config = dict(
    n_experts=64,
    experts_per_token=2,
    d_expert=96,
    d_shared_expert=0,
    activation='reglu',
    router_score='softmax',
    normalize_top_k=True,
    routed_scale=1.0,
    balance_loss=0.00138,
    lr_router=0.00162,
    norm='rmsnorm',
    tie_embeddings=True,
    batch_tokens=[131072, 262144, 524288],
    seq_len=256,
    steps=2357,
)
Below are experts of layer 4 (counted from 0) of a mixture-of-experts language model. Rows are named router (the router's row for the expert) and show model dimensions 0-159. Each number is 500 + 40 x the weight over its row's rms, rounded and kept within 0 to 999. Numbers have three digits each.
After each expert's rows: a language model's description of what the expert responds to. This comes from a sample of Wikipedia text that the model never trained on.

# expert 23
router:462423451479482539536494445538495450467497432469511433585449486518423478415507530503524532476442448485557452462508457495448512485461587498399432568585537581521579466551569480536509452546528465539503447497580495517486451536526497502461507501525482530497447505506567508494514517577457456544545528540455588516514479507522530500497534476542488506468580550503537531485428548472561510487480468527468500454424471484520533517531516495548539458534498490536519475516514517476494456478510511
Description: Subject pronouns, auxiliaries. Clause subjects and auxiliaries after commas or relatives, such as he, who, had, has, plus lowercase single letters like c, f, t.

# expert 60
router:526536509516512485464515530586515416560520438547451488484527474528517440548478494449519529517507514509517562513515434509472499545427514527576483492468464521418508415489525492465447518553439496493481497457570465520542497415448507508446482464542461470498503574437537518502488383534553419528491496514464523488494476527453418471571529513500467457486562531488496498523531552495521456542481498595503465495554522587504509552400522475511525572461538509490510474520498472580518547504514516
Description: Passive verbs and "such as". Past participles and verbs after was or were, like made, used, released, acquired, plus linking words such as, as, including.

# expert 59
router:515456418482482558534475547517498502483502422506500542506504544519463572532426473475500451439529509453525512523516530452551533564521551527476567480491525436538517559485526541515450459536519453452440475496641531446447501507454420445542465522510488531502477507486528516479581450514518459567546497519484474510477484526482493428496433559473535474541544474521474464558393541541447412488463503527558510485526470507499538533524461488504503550409535502482472554468518457524560520504457493
Description: Prepositions and word endings. Prepositions and connectives like of, from, during, between, while, both, plus word-final pieces as and es, as in Whereas, clashes.

# expert 4
router:503516534500552448524534543517513527515544447434497420514628495501563458475490535492521439491569524535484449524572512518509504470514511478405556477428453442484474527479535446503499475502544508524534477525468527540521485499471480497487507446504498547469470524429450533505564458474494495615510484580497451459439573498523565507530497479523552480493475572499428544539558512551539539507496496488476514515540565456485447535469427563474489440498489458548521517473486530441500415582484499
Description: Relational head nouns. Nouns opening an "X of" phrase after the or a, such as variety, number, part, independence, boundary, plus percent signs in tables.

# expert 26
router:567467560544391480459436515512429533471548465524529469562517558567472434529511498487526403506469471540494505494503527479544534513477517476506587434462477459567512525448493543532514506386491540472504467490479488566544525577533532497490406520492505426534515513519496467466513573442545510512545460502465448462514511402503501555512490442537546546518516470524482440460479514481535543480447455549511538466526476578563533532481525509487512472504462484471543456503524432531509440506502538
Description: Commas. Nearly all commas, including after closing brackets or quotes, in lists, dates, numbers and place names, such as "Christchurch, Dorset", "July 26, 1894".

# expert 47
router:451535561503473543457462513516500520471442423539463600466558438506545510582467509480506523555502596505511488506502436411498494584517400394442493494483534489531459465464568523513528500501474575463471518485527539463475497520473549499497571441506495452545438538519519539517528444486454500546505536464495564541512465590460478456463499508443497487527451462569516476451477515487549479476493526479492468546397451452496458502511533494546547511461445521500530461531521461518467495514504535
Description: First names, temporal conjunctions. Given names and name-starting pieces, like John, Peter, Ed, Mc, New, St, plus clause openers after, when, where, before.

# expert 22
router:459501516537470473531518542440547474465584476487449531557544549509485513478543525490535461533433562503487499531487500568520535500426468513465513415568482489491544482513532467503504442563464496509542511497522546457551511456563404508540468496493457498575503492520508472517526488427544458471468583435542535483464476545578488517547517427489489458501491463609569550463457489536444528507537471556436377503448549571498473449488483509533501530520480463532493497468480478475494548520530554
Description: Word-initial stems. Opening fragments of longer Latin-derived words awaiting a suffix, such as Jud-ic-iary, med-ic-inal, techn-iques, represent-ation, Aud-io.

# expert 24
router:513504477486540499527519555572423587469521474556468460509565501466460449475446425487467550430464429508516484430543517498457454500535491466489516517481467489571559489537496420541526489457474500459473467428534592514451473517534488528452528454447498554463449471456505482498472520497510514450542512541427524480401501479493501516467491508464485477540427527519520509531540484530446507490482526600519539521508485535525507525532441465552536495509536407521480522459470404544465568562567464
Description: Plural noun suffixes. Plural noun endings split off from their stems, such as -ers, -ions, -ens, -ments, as in contain-ers, bullet-ins, stam-ens.

# expert 21
router:500494497482486523466475461465474480512538473536476571505427476511521451569458481402494448468522443437559526527399483476507517505484522430499519540539488483472464489469496444487478528487509444437568515568484495513580544495466434512490523493497563505566531483455419539489480526444418495552496497458505508468463458448529522498570426502478527449573549475392473567456477550514415522540483449458570528499537486549479482507491458489502518500511473469469469525562485425523565529538538512
Description: Word-initial consonant pieces. First consonant piece of a lowercase word after an article or verb, such as p-acts, p-owered, sp-ending, do-ctors, s-ailing.

# expert 42
router:450477528516480483492557466438526533473480485466549438560495541530504509413470462505493600485547436484439497504527558482544533462564470562437484506507479480576472445504515588455433551618512464491452440551503511455519561504494491508539422476579423466491457476498504455489517489482538478457547451534505592533527529515517553517511498515537548520497542492491500480489544479515513474475503551459571506466528478493529529443453481513448438475560513548508536524453458553533549530487414517
Description: Mixed name starts. Mixed word-initial pieces such as C, Al, Ar, El, 201 in names and season years, plus stray mid-word n, e.g. Char-le-ston, 201-9/20.

# expert 16
router:489590523472514498453478502547438555424487502471448443444480506516479518537493523500491481498446509486472560468501427449488522453505469504536469477475523526560407490507516542525463513474449537480545516570535518547567524535465516510455521530520535428445450421510502493542426528479437470521445430433485537488516525438493497489496494510465452521558521482524448500434590542560562551473590477491510467555579613536549435516462496521490441537493530485493533548480518484515439494489505468
Description: Copulas and indefinite articles. The articles a and an and forms of be (is, was, are, been, being) in definitions and predicates, like "is a Romanian footballer".

# expert 2
router:507505532475507493453527539480483573484568451559497513444465484539414502455491484496511466506464490506423571550520476510543509392499497598578478432463532535489414511505443540492507526493518513568435496559545429530493464489447489494534474463551491476549487423554476478494556499455493506432512468475551451491503474464515504525492506537499454536449514458438466512462537494526486470536516502503491491485432498456450446472455460452429549457556491415500481455474468558482519505617539462
Description: Short word-piece syllables. Short consonant-ending pieces inside names and foreign words, often after B or G, such as Kib-og-a, WestJ-et, K-och, plus year stems like 190/200.

# expert 52
router:542513533564466504527470505507507492525463434489479494450422519478484524506431502461481523530494494526477495527498412459503520574465479486509517496489490509404494533457527521518505475405519543529471524520574489449465488490453436528491482569528451445474560588437429504393538454488491553516583449500510486463434447493467495521535519560507525440549511484503535414503441429513538475484496505464489577464526455562452469534508582519543509467534457424495477505558457502530550535536553495
Description: Colons and semicolons. Colons and semicolons as separators in infobox fields, taxonomy lists and credits, such as "Land:", "Clade:", "Invictus;", and "(co.);".

# expert 7
router:442486463479508554481525478521524444466505543516501473557457531457512495531394483462464514480448546440523441534496589562531433506513527471477513521484506469518511489465493499511461512447513499469499521440488560519485513509482527525592580557468453485507496374460460501526472518473488533477528457522564466509499538409507587481572442479452551539493520570490549528545475442459474489478494432478536505458508485420519448519536576499537477452506435491446547515577495546542464476465566514
Description: Mid-word name fragments. Short pieces inside foreign names and rare words, such as t, k, on, ay, ber (Kazsok, Ramtane, Rooney), plus some table pipes.

# expert 32
router:471553480501545370594498485440449521534467471436503454447467463503533489479505544518432531476501546568464524496487438538503475544478370516464495474541486471494474509468503577572454533422538453480516494462458545532499467452502483512446458467473470515464498509515455494522540455516544522556445507573549476491428517503521519458527520519431564484581459524471573525540522509529531474456457466582517495582517522523539500532525400498499515521514514488522533462487503514550467558498481486
Description: Category nouns, infobox fields. Topic nouns and suffixes naming fields or sections, such as information, service, Production, Type, education, Army, plus coordinate °W/°E.

# expert 10
router:518476453478436335466525547493504471462476526567439522493441568516510551433482511487553529519511538437526454498512543496462488472478530501483468493476516469448527478513483494547538467483486559530573483558562444508501479491524491459414496448480522525550476532509518561527510478511520513462513484530437516513561558528499428497511491567527483452584385528477535505481530444451500604483484480499497494453497485560574416482484505455522511473555492500543545500493549458515513541522545433
Description: Space before numbers. Bare space tokens in tables and lists just before a number, following pipes, semicolons or commas, as in "| 16 |", "2007/139".

# expert 8
router:521545492499520534517444571574403504423563550497533450451572538521424432525514426491574491547544498468456563504537558497439459487517470540458501524520521534487463443457492567435494555494460473577513482532487502521550538501492500467466492490536534427510484530536506486512499594481500528497493461443491515452466471527495444462421497555514500527560503514451470488479541464526509422454462603488570481452486504531500426473469503491459434485493526448521478507459505419481469534462511499
Description: Year digits, was. Final digit of years after 199/201 in tables and dates, such as 198-1, 201-5, plus narrative verbs like was, became, began, later.

# expert 12
router:550535419449530572520522460526518437519456452474545438526539459487502454498443562465501481552578541495469497494510492439531483530466562474547491567548557480490523485535480453544470538504458493477552509501502470491531497478513528423473518465479546448469513470419434515550504494552463428506516455504481544461464534468414513581539542463436497512600495567504493448464554456491497438513489451453520464474498514519498517559518403511430471475501543550555494495405519490545535531465474474
Description: Small numbers in tables. Small integers and first digits of numbers in tables, scores, ranks and ordinals, such as 7th, 2–1, 13, 15%.

# expert 49
router:533483539511510481522572545570512539531498492512548448486508460517476432445490501578566540458530453476474504463496507492447551491547529494495481465521499435532558501495487481492485540404579512456493412517487506465564407521465563529442533493515495588482502471474538585532509544538540474466544499496491461512475513512533506457527541468527538564451545515521514567503434554436448524529430542467508559486489521508429542555471516515444441473478539541594558481547469580543532504504468492
Description: Word-ending suffixes. Suffix pieces ending nouns and adjectives, such as y, ry, ure, age, ore, able: policy, vineyards, in-store, rivalry, Architectural.

# expert 19
router:494544431500492527467489503517462567453463481547555510407409498479506510477494461504533440484581509514461479463558521474519506556506453513492503474474428525550422437529514550450527492524491482518466551527446513513536499498547571533431529536451491516501511519419467477502491519531503534516437495500440533569571525492561465509415442488472416472414419534439517534516578556442536506540530531504485535526507490492470558474526431521467535507463561455431525538526549465443515477515494519
Description: Plural s, compass words. Word-final s and f pieces (goods, quarrels, Spyfail) and place-name words like North, South, New, West, town, Park.

# expert 3
router:487506478578496515492487458509525455463532463490546505449528483513580544512509445461430536524571579537489511565525611509525521561531555405547467494488450479519515535540495492433571551473550530464423466521495476401465495498579493516497532482409487513491583496516467564526475468463473503488496512437475472441480513492491539483483434529580521501449416494541507484550430455468514458520502546536486474513487477581529533502507517502522491546512515523422551444474473519458460505496472549
Description: Opening parentheses, slashes. Opening parentheses before abbreviations, years or scores, such as (D), (1999), (ES), plus slashes, O-initial words and non-Latin script bytes.

# expert 28
router:527488496478480522553475626537469554477485499517548494548504478477468464454484538428487468445493474555595512469487472560477454551497527482448468585516453526478554541524564480572560529444535538506562494518490532514462532470529573497540511527477549520486498473546542519510465526460399553529511488502519462530458457492453570498500580485517457529450547444484537435527501552456489459495529479509500495535488513434562542495547512562477460429448460492494501572433559492480523426560524474
Description: Kinship, people, modal words. Person and kinship nouns (son, father, king, people), States after United, modals would and will, infinitive to, and name endings like Sing-er.

# expert 38
router:524492484494464398444572532552482531434556503496484483432476473549550527462513546460543482490542472496543505467458529519482507528547510541504486521495467500504423527494493455465514499528482469447501455433476498418518454436561498482510501521478508533456508481485536455490487497453548453462554529470492513509582533598475493490467510479518467484483571414453476433541501466562457533428497476538528484442563496496501468451502511444590471462468444558573413498448598446519504490437545498
Description: Prepositions after nouns. Prepositions linking a noun to its complement, mostly of, also in, by, for, with, as in "Critique of", "Government of".

# expert 27
router:522457528456509488444488475430491483541504445558511555476526571479458479496567471562494532458464540571503474515449472540493473492570537403534503467438562518481491492491459469402470555602463529502502535516516491510525497569572520472528456519547478517508560498556497541537440498536515470572455435511492445495515565496555523556473554514484575530479478471508526502537463452515505550461485425557501560505524544491466482573493463447524445467464522554528453494458467549533486519414455514
Description: Mid-word consonant pieces. Consonant pieces inside names and rarer words, often word-final, such as Douw-d, De Pau-w, ro-d-ent, Barnevel-d, ro-od.

# expert 14
router:422462531513521498491502474490560418512547567521548542583470495458468530508547454499485498499468451499551490534463547511535471578499401552551482550558489531540558439515471451474516446545528487533478565524469474567437465467539485524488472538485505518524517480528508486493500469463541533526469589512505531537456495558479457470550408538437514533458454482536465530477555502452562519572536414444488545499538459521546552488506499419544475476505479512497453483464449553413489503567502529
Description: LaTeX backslashes, misc pieces. Backslashes in LaTeX math such as \quad and \mathbf, and heading "=" marks; otherwise mixed word pieces and small words like in, and, there.

# expert 61
router:492541473513475433525490492446467516511494558455500473516411541521505479539483555459440470565475568501424511516558485574503534522525489505525486461518478466447555513580511514389576540499577538482520507457446474432510562530472513456497495484506507601506501536495473503508552484503504475565454491476513516516472474553507425497481428441546512482580447495561499490450403452457491564447473509497557471450463435476480577527531493503470498470476470447534474490535496441531490471433475451
Description: Periods and decimals. Periods ending sentences, decimal points in numbers (8.1, 20.55), URLs, plus capital L, W, J, S starting names.

# expert 63
router:530538490495490514480489551478488510441454458546504596532514531450513537524461467570524486458537529512499502492490554472501500572549480447549462522484533469534443455486433507493492445513517568532499462503511481491503497503504510514495523486524507528445581545576517502426450459448544539620508448538505485465575506498452521543472542501495484532562468406437543494502460521579495541555487483438494468581479512478542349508532500446527578437500456555504512513534488480454524548529502492
Description: Letter l, taxonomy terms. Letter l and vowel pieces inside names, such as Lager-l-öf, Laure-l, Kar-l, accented letters like é, plus taxobox entries and particles out, back, over.

# expert 43
router:516500487538535493489488487532544534475446509541558566510508544442544522498504569437506449501449432422586487501487472478514497466464501513624453502455402446525461545507496465534486460504538494438496518500474462537441424520477507510491503554500518584477458517514525490555535516500488489434457532512485473515586471509531470436486527491504457484512551523457492534623466487510591509532535502522460512467504447447531523535441496549536537475491466579488575464526511547486456498405455536
Description: Prepositions and stems. Prepositions to, on, up, through and modals like can, plus word-middle pieces after a first syllable: Agatha, Agenda, foreword.

# expert 20
router:481485505506518489471567535611496538466561554451428481558512487502551513535501482497582500567533546513457484482502539529488488504502515482552470508568475548546446498493520465530548440455444472455508510610539506517444479499437419466532459507493555492519531573483570556433541460466469525600525528466541545516556422494546574511492510535530449531468482536437520434469471500478487500534545554494585536510508472452479528497479530535472525475474517528562447533572496486493563497482501538
Description: Sports results context. Table pipes and prepositions in sports and award results, such as "at Southampton", "lost to", "award for", plus won, Best, National.

# expert 53
router:508526539498497455529614562514481508533470558514486450525539569476474490497463541453465552463567522505533458433435501512510494539521557475488503507463440465468510482485459532503529546486415433547454539527470536548427483550532456515466462482419479528525474517527526491492484513552522558503460538512488483532442496457515545546466547464522526545535465518471448493464507458485514501587494537466450495535429588472535520504481417555411616465463554488498539521506488453516463436499460567
Description: Sports competition terms. Sports vocabulary in match reports and tables, such as season, League, Cup, Week, game, team, round, touchdown; also coordinate ″N/″E marks.

# expert 58
router:488476508495491526509487576479517528561498492447500507466494566507521452581496485517482518557522505462552497442523587452440495440511394500499491403473495468501484522584537515475451531522511506509480531484512561484463525485438384481485550456512551512440428452488430528479513474469459513543491506430513469460535474460483525536493467428541471380452478501585429444487510479552492488472507496519523466463492497545446479491456574535522489504471483532495519468546490451572458506572434508
Description: Quotes and adverb endings. Opening quotation marks before song titles in tracklists, and word endings like -ly, -ally, -ent, as in depend-ent, loc-ally, clos-ely.

# expert 18
router:510449522478549495572530588580535433480559495452468415451515492477506509542506573560509534477540474540533490554505436512486508483426528439438490470532519478439525559543461577417423466490499512564478496530499449492508517508486598511478521541537524508472591494495567443508533457510471548440477435498483442478481521460516512506520476505537487546463472482531544487498507510509512488528451598515515429481522464552479506441502573544555514566496518466480526494504518531533445505413467540
Description: Foreign-name word endings. Final pieces of South Asian, Japanese and other foreign names and nationality words, e.g. Banglades-hi, Karnat-aka, Venkatesw-ara; also Indian, Japan, Chinese.

# expert 11
router:565467546486544406579517588541461568504483462447535458510542501485464479466505508505455514535448482511462513468477499426443498476486474526389518515526488489603481501413530490530545513539482520537508488473472593546511546519477559484410557525463549509497574483486529467451465501500509525508463534534521565455482468477477542571462467485439460583469457497447532493502521530515543486489452463554527496529524485476457428517491512501456500471497614443510576488489533487531462450508513528
Description: Institution and place nouns. Head nouns closing proper or common noun phrases for institutions, places and works, such as University, School, House, film, album, city.

# expert 45
router:474536533486514486474468535545465452579515583462502493507613539524530469486576460554433403421443479481501500507551462484478528416486547484505551454445439508500482488478504503512487475517529508473497614428511502467465528504535527524496442491480533511495468503534453459414484500569499479551493515487507483504493532522469489466459481542505550455480460519466572454494508547494559521505473544494511582539452556514574520422551542486474500529432535505411542513519493520570530561463564496
Description: Narrative function words. Pronouns, conjunctions and verbs in narrative prose, such as him, them, but, so, not, that, decided, found, announced.

# expert 50
router:474511545447499569492535528566476478513544491443564527414513510578432510455505518506451544475512459546498516477487520551502456557511467549483452441426533449515547493515550488588498448592547473527538540429469495512434574503509500499477513495482547482560473434497543516526466499530512441540457516542518567499464549445501434488528602501472567563583550523527518496486499488511472431434457520496514554518532507458496516554511551448528476485486509431501482572514484533566466504545520494
Description: Word-final vowel endings. Final pieces of Latin, Romance and taxonomic names, often vowel endings, such as hispan-ica, mesoleuc-a, Eukary-ota, Calabres-e.

# expert 40
router:555513488553457522491503478524518493532553556541543486516541492544470462535532484452572450526467502451509541430498477461471472473552479588484448549506546523546537500480500407507490549570553513507540496483514532491512433471519506502466468485498547491502510523562564477442543535498471524510587499415581501524441457492494416445554506449548526500479498487497484419475509464549382539501479536505432407426516454510478504522504495536468387473521462465520502497440472535492549528473540473
Description: Digits and name pieces. Number pieces in tables, dates and coordinates (200-6, 33-3, −12.1), plus inner syllables of foreign names like Pr-ou-st, Carm-ou-che.

# expert 46
router:500518556550470502475494459535469557471496504552494446520552487502498497560493577444456508564480390502478494453431531530493480477496481485516512542509458461508457518460501509504456571593426446414526553476401556451511516481489534394521532471490484447484573490500493494535531471433527480460472504529510524443558473554500433472527530518472497499574549462545522451536501426497579458466461489498490490461534495568557560535485494481535497511484573555477542544519509441490446481453453505
Description: Months and preposition in. Month names in dates, especially in tables of birth or office dates (12 March 1912), and the preposition in or In.

# expert 57
router:499571423509522527542519406608471460585465553456560521531479396504572479492550503541480485505554541498512516435511504464531471467465457468474506543520440472494543539511451500530490559529570569501490528566437447510545564472485509512462423530506505498494509496512486509418462487525417476517513485491572533505487514517458472516502509472432518513534491551514428453494571491548531435509486531469476469476506485506416473516571520508403507474509477507522505505493480598546539482494528447
Description: Numbers and coordinates. Digit groups in coordinates, decimals, table statistics and codes, plus degree and minute signs, as in 39°08′, 2.34%, 691.41.

# expert 35
router:508428591451523485475525486489481488467483473437448521494538488533410562463525533456565511456411448511494472505465507479534528494424450459460564510562519451479425495576479463439433489556516501498453501530510497537490555474545538533542515513481530434500506424535486548539428537488472465475446481493475481472522469482494469477485479539532489563581473478550449477513478505468565520519468540508531503452504467598464438453475561534518483555466518473504464471594526464598508446523510491
Description: Foreign name word pieces. Mid-word vowel and syllable pieces inside non-English personal and place names, often in sports tables, such as -ov, -ac, -ova, -ić, -an.

# expert 56
router:447449476499467545501477535446537452488444513505495545488477473528511482541536478591497510442495490532490457375524484604484553494438538502469519484500514446526519416504472446454496443467498556518462504542504482455443464503523446470550472486477463547495549526501431537473547509469508471401476505510443527550485471533555445518471522511524452472510522500530471572427456449452454573516483527505408492439498517530548539486510411486425582514556433540485494480550503515531509473478526529
Description: Initial consonant clusters. Word-initial consonant clusters like pl, fl, cl, Bl, Sw, as in Un-pl-ugged, fl-ashbacks, pl-us, plus minus and plus signs in tables.

# expert 34
router:559510465446524509531512496508434485462534477538504510560524472527544555490465486578476470504459595509408499507532508445531485501467474564496511507507447496485481555488509522478519468485529524572565476607472476549510507414532421522492501479469458505470509543505554456538467500506564523414516510499524520534514479480499499499434572502548471535545524523508449546515466495454547591464421496597459546554454504421460505562520481575520433517485478529497483581559547490476442452502524484
Description: Surname and place-name pieces. Middle and final syllables of proper names, especially European surnames and places, such as Ull-ern, Mavrod-ont-is, Blackb-urn, S-eb-astian.

# expert 44
router:531485524488518497484515505490522506500474507546435467524560531560460486522490515549501496507515491554508524578514486508487500520540546531540495530506551530415524466489543493545526486536536492451555439509560464562520540525446545486507565493483530451458519521508461580469541541517507556416471463490479474569521442512508474538612473527437524493374456536513472509579573563502510490462621490505469412468518560489476542465510488553465486445516548573464521473436514443474478456491455478
Description: Numbers and quantifiers. Determiner-like words after the, a or with: counts, ordinals and quantifiers like one, two, first, next, more, other, plus hyphens.

# expert 13
router:577466543478547494497469491480522481469487476481515553492578562471522593479491470466431502528506478474500540518539555418537516465535564448520448495550513515485558514454479485522527447519543531488558505487457517568550457536492526447542473527463425537576509423536476508474530472554485557501553493552426509491517564481497450535463512503461527486552461501561499549508523519493468556448535505530535548511526487584448510447542430513544576509552437554509518438441516468580443497447444509
Description: Space before numbers. Lone space tokens right before years, dates and numbers, especially after month names and in table cells: April 2003, November 15, |79.

# expert 48
router:526541451472497550535467574489530382498538453553525516511470501496531480553510475485467575441506507457458539544513425515469455490483545448474414586516455537395475486499447507473443544446451542520463500511439505482528501446433523471516469554458447494532480459528456529481475462512565524458495520450476511473475511531478481506486510538485442528456523449542508543559541508435503490527500476471534515480482460459450460407529493568506383549493496513432553539422529485515486480503540534
Description: Year first digits. First three digits of four-digit years in dates, seasons and tables, such as 195-4, 198-6, 201-7; occasionally name pieces like Street.

# expert 15
router:486504421498459505472482540511526508539456543518522488442429518478472454427485491475509464499457461461536532538542522553500545557570483536474530487472530581519492477424494567496531455528425477529455536495484459535445443561526402503537580565487542500500470471581475556559531459515458460561445473534523481514529516529471496520471484501513499458403520533598478458480578436522434454520512504497491493493516444548492467523471541526559403469507482541527577502431510508494518518490484454
Description: Conjunction and. The word and joining names, places or paired nouns, as in McGourty and Gitlin, Hannah and Amanda, plus or, &, then.

# expert 39
router:519563395536463492505465524562451501460478523499459510475498491534484528468502526538549471531430562488481477490475528554419591424449473458561528472495476512499560464592464501493477566443419477568501540467471497566543498468508509501559434508475446544539486471502481485527482524504539497473496554427593486485524488471529513489476507493586543516503544541426529460514530494585467545452421458452504488534438544445493518487503453445530517579506467458555515499484510512474531510569477478
Description: Verb suffixes, event nouns. The -ing and -ed endings on verb stems, as in air-ing, conclud-ed, plus action nouns like attack, support, success, debut, return.

# expert 25
router:543512512548481500506522439484460575456512562526437566531438434527471542460488543507486533518451475530506477549533450560578425475518511590514482483478524509474581531504465480534562579444472529389470436467552450483479376557465543500469487491515449443509428551471543463454419525534529437497476503470418443530534479512484508503416463484510482505550526479486553523474485543484495504500550479508521516489565498489439538471481516522513450516532542524475442464509449510515481485496508495
Description: V/F/b letter pieces. Word-start letters V, F, b, v and pieces like or, iv inside names and words: Fivelingo, Todor, Vents, breathe, bunch.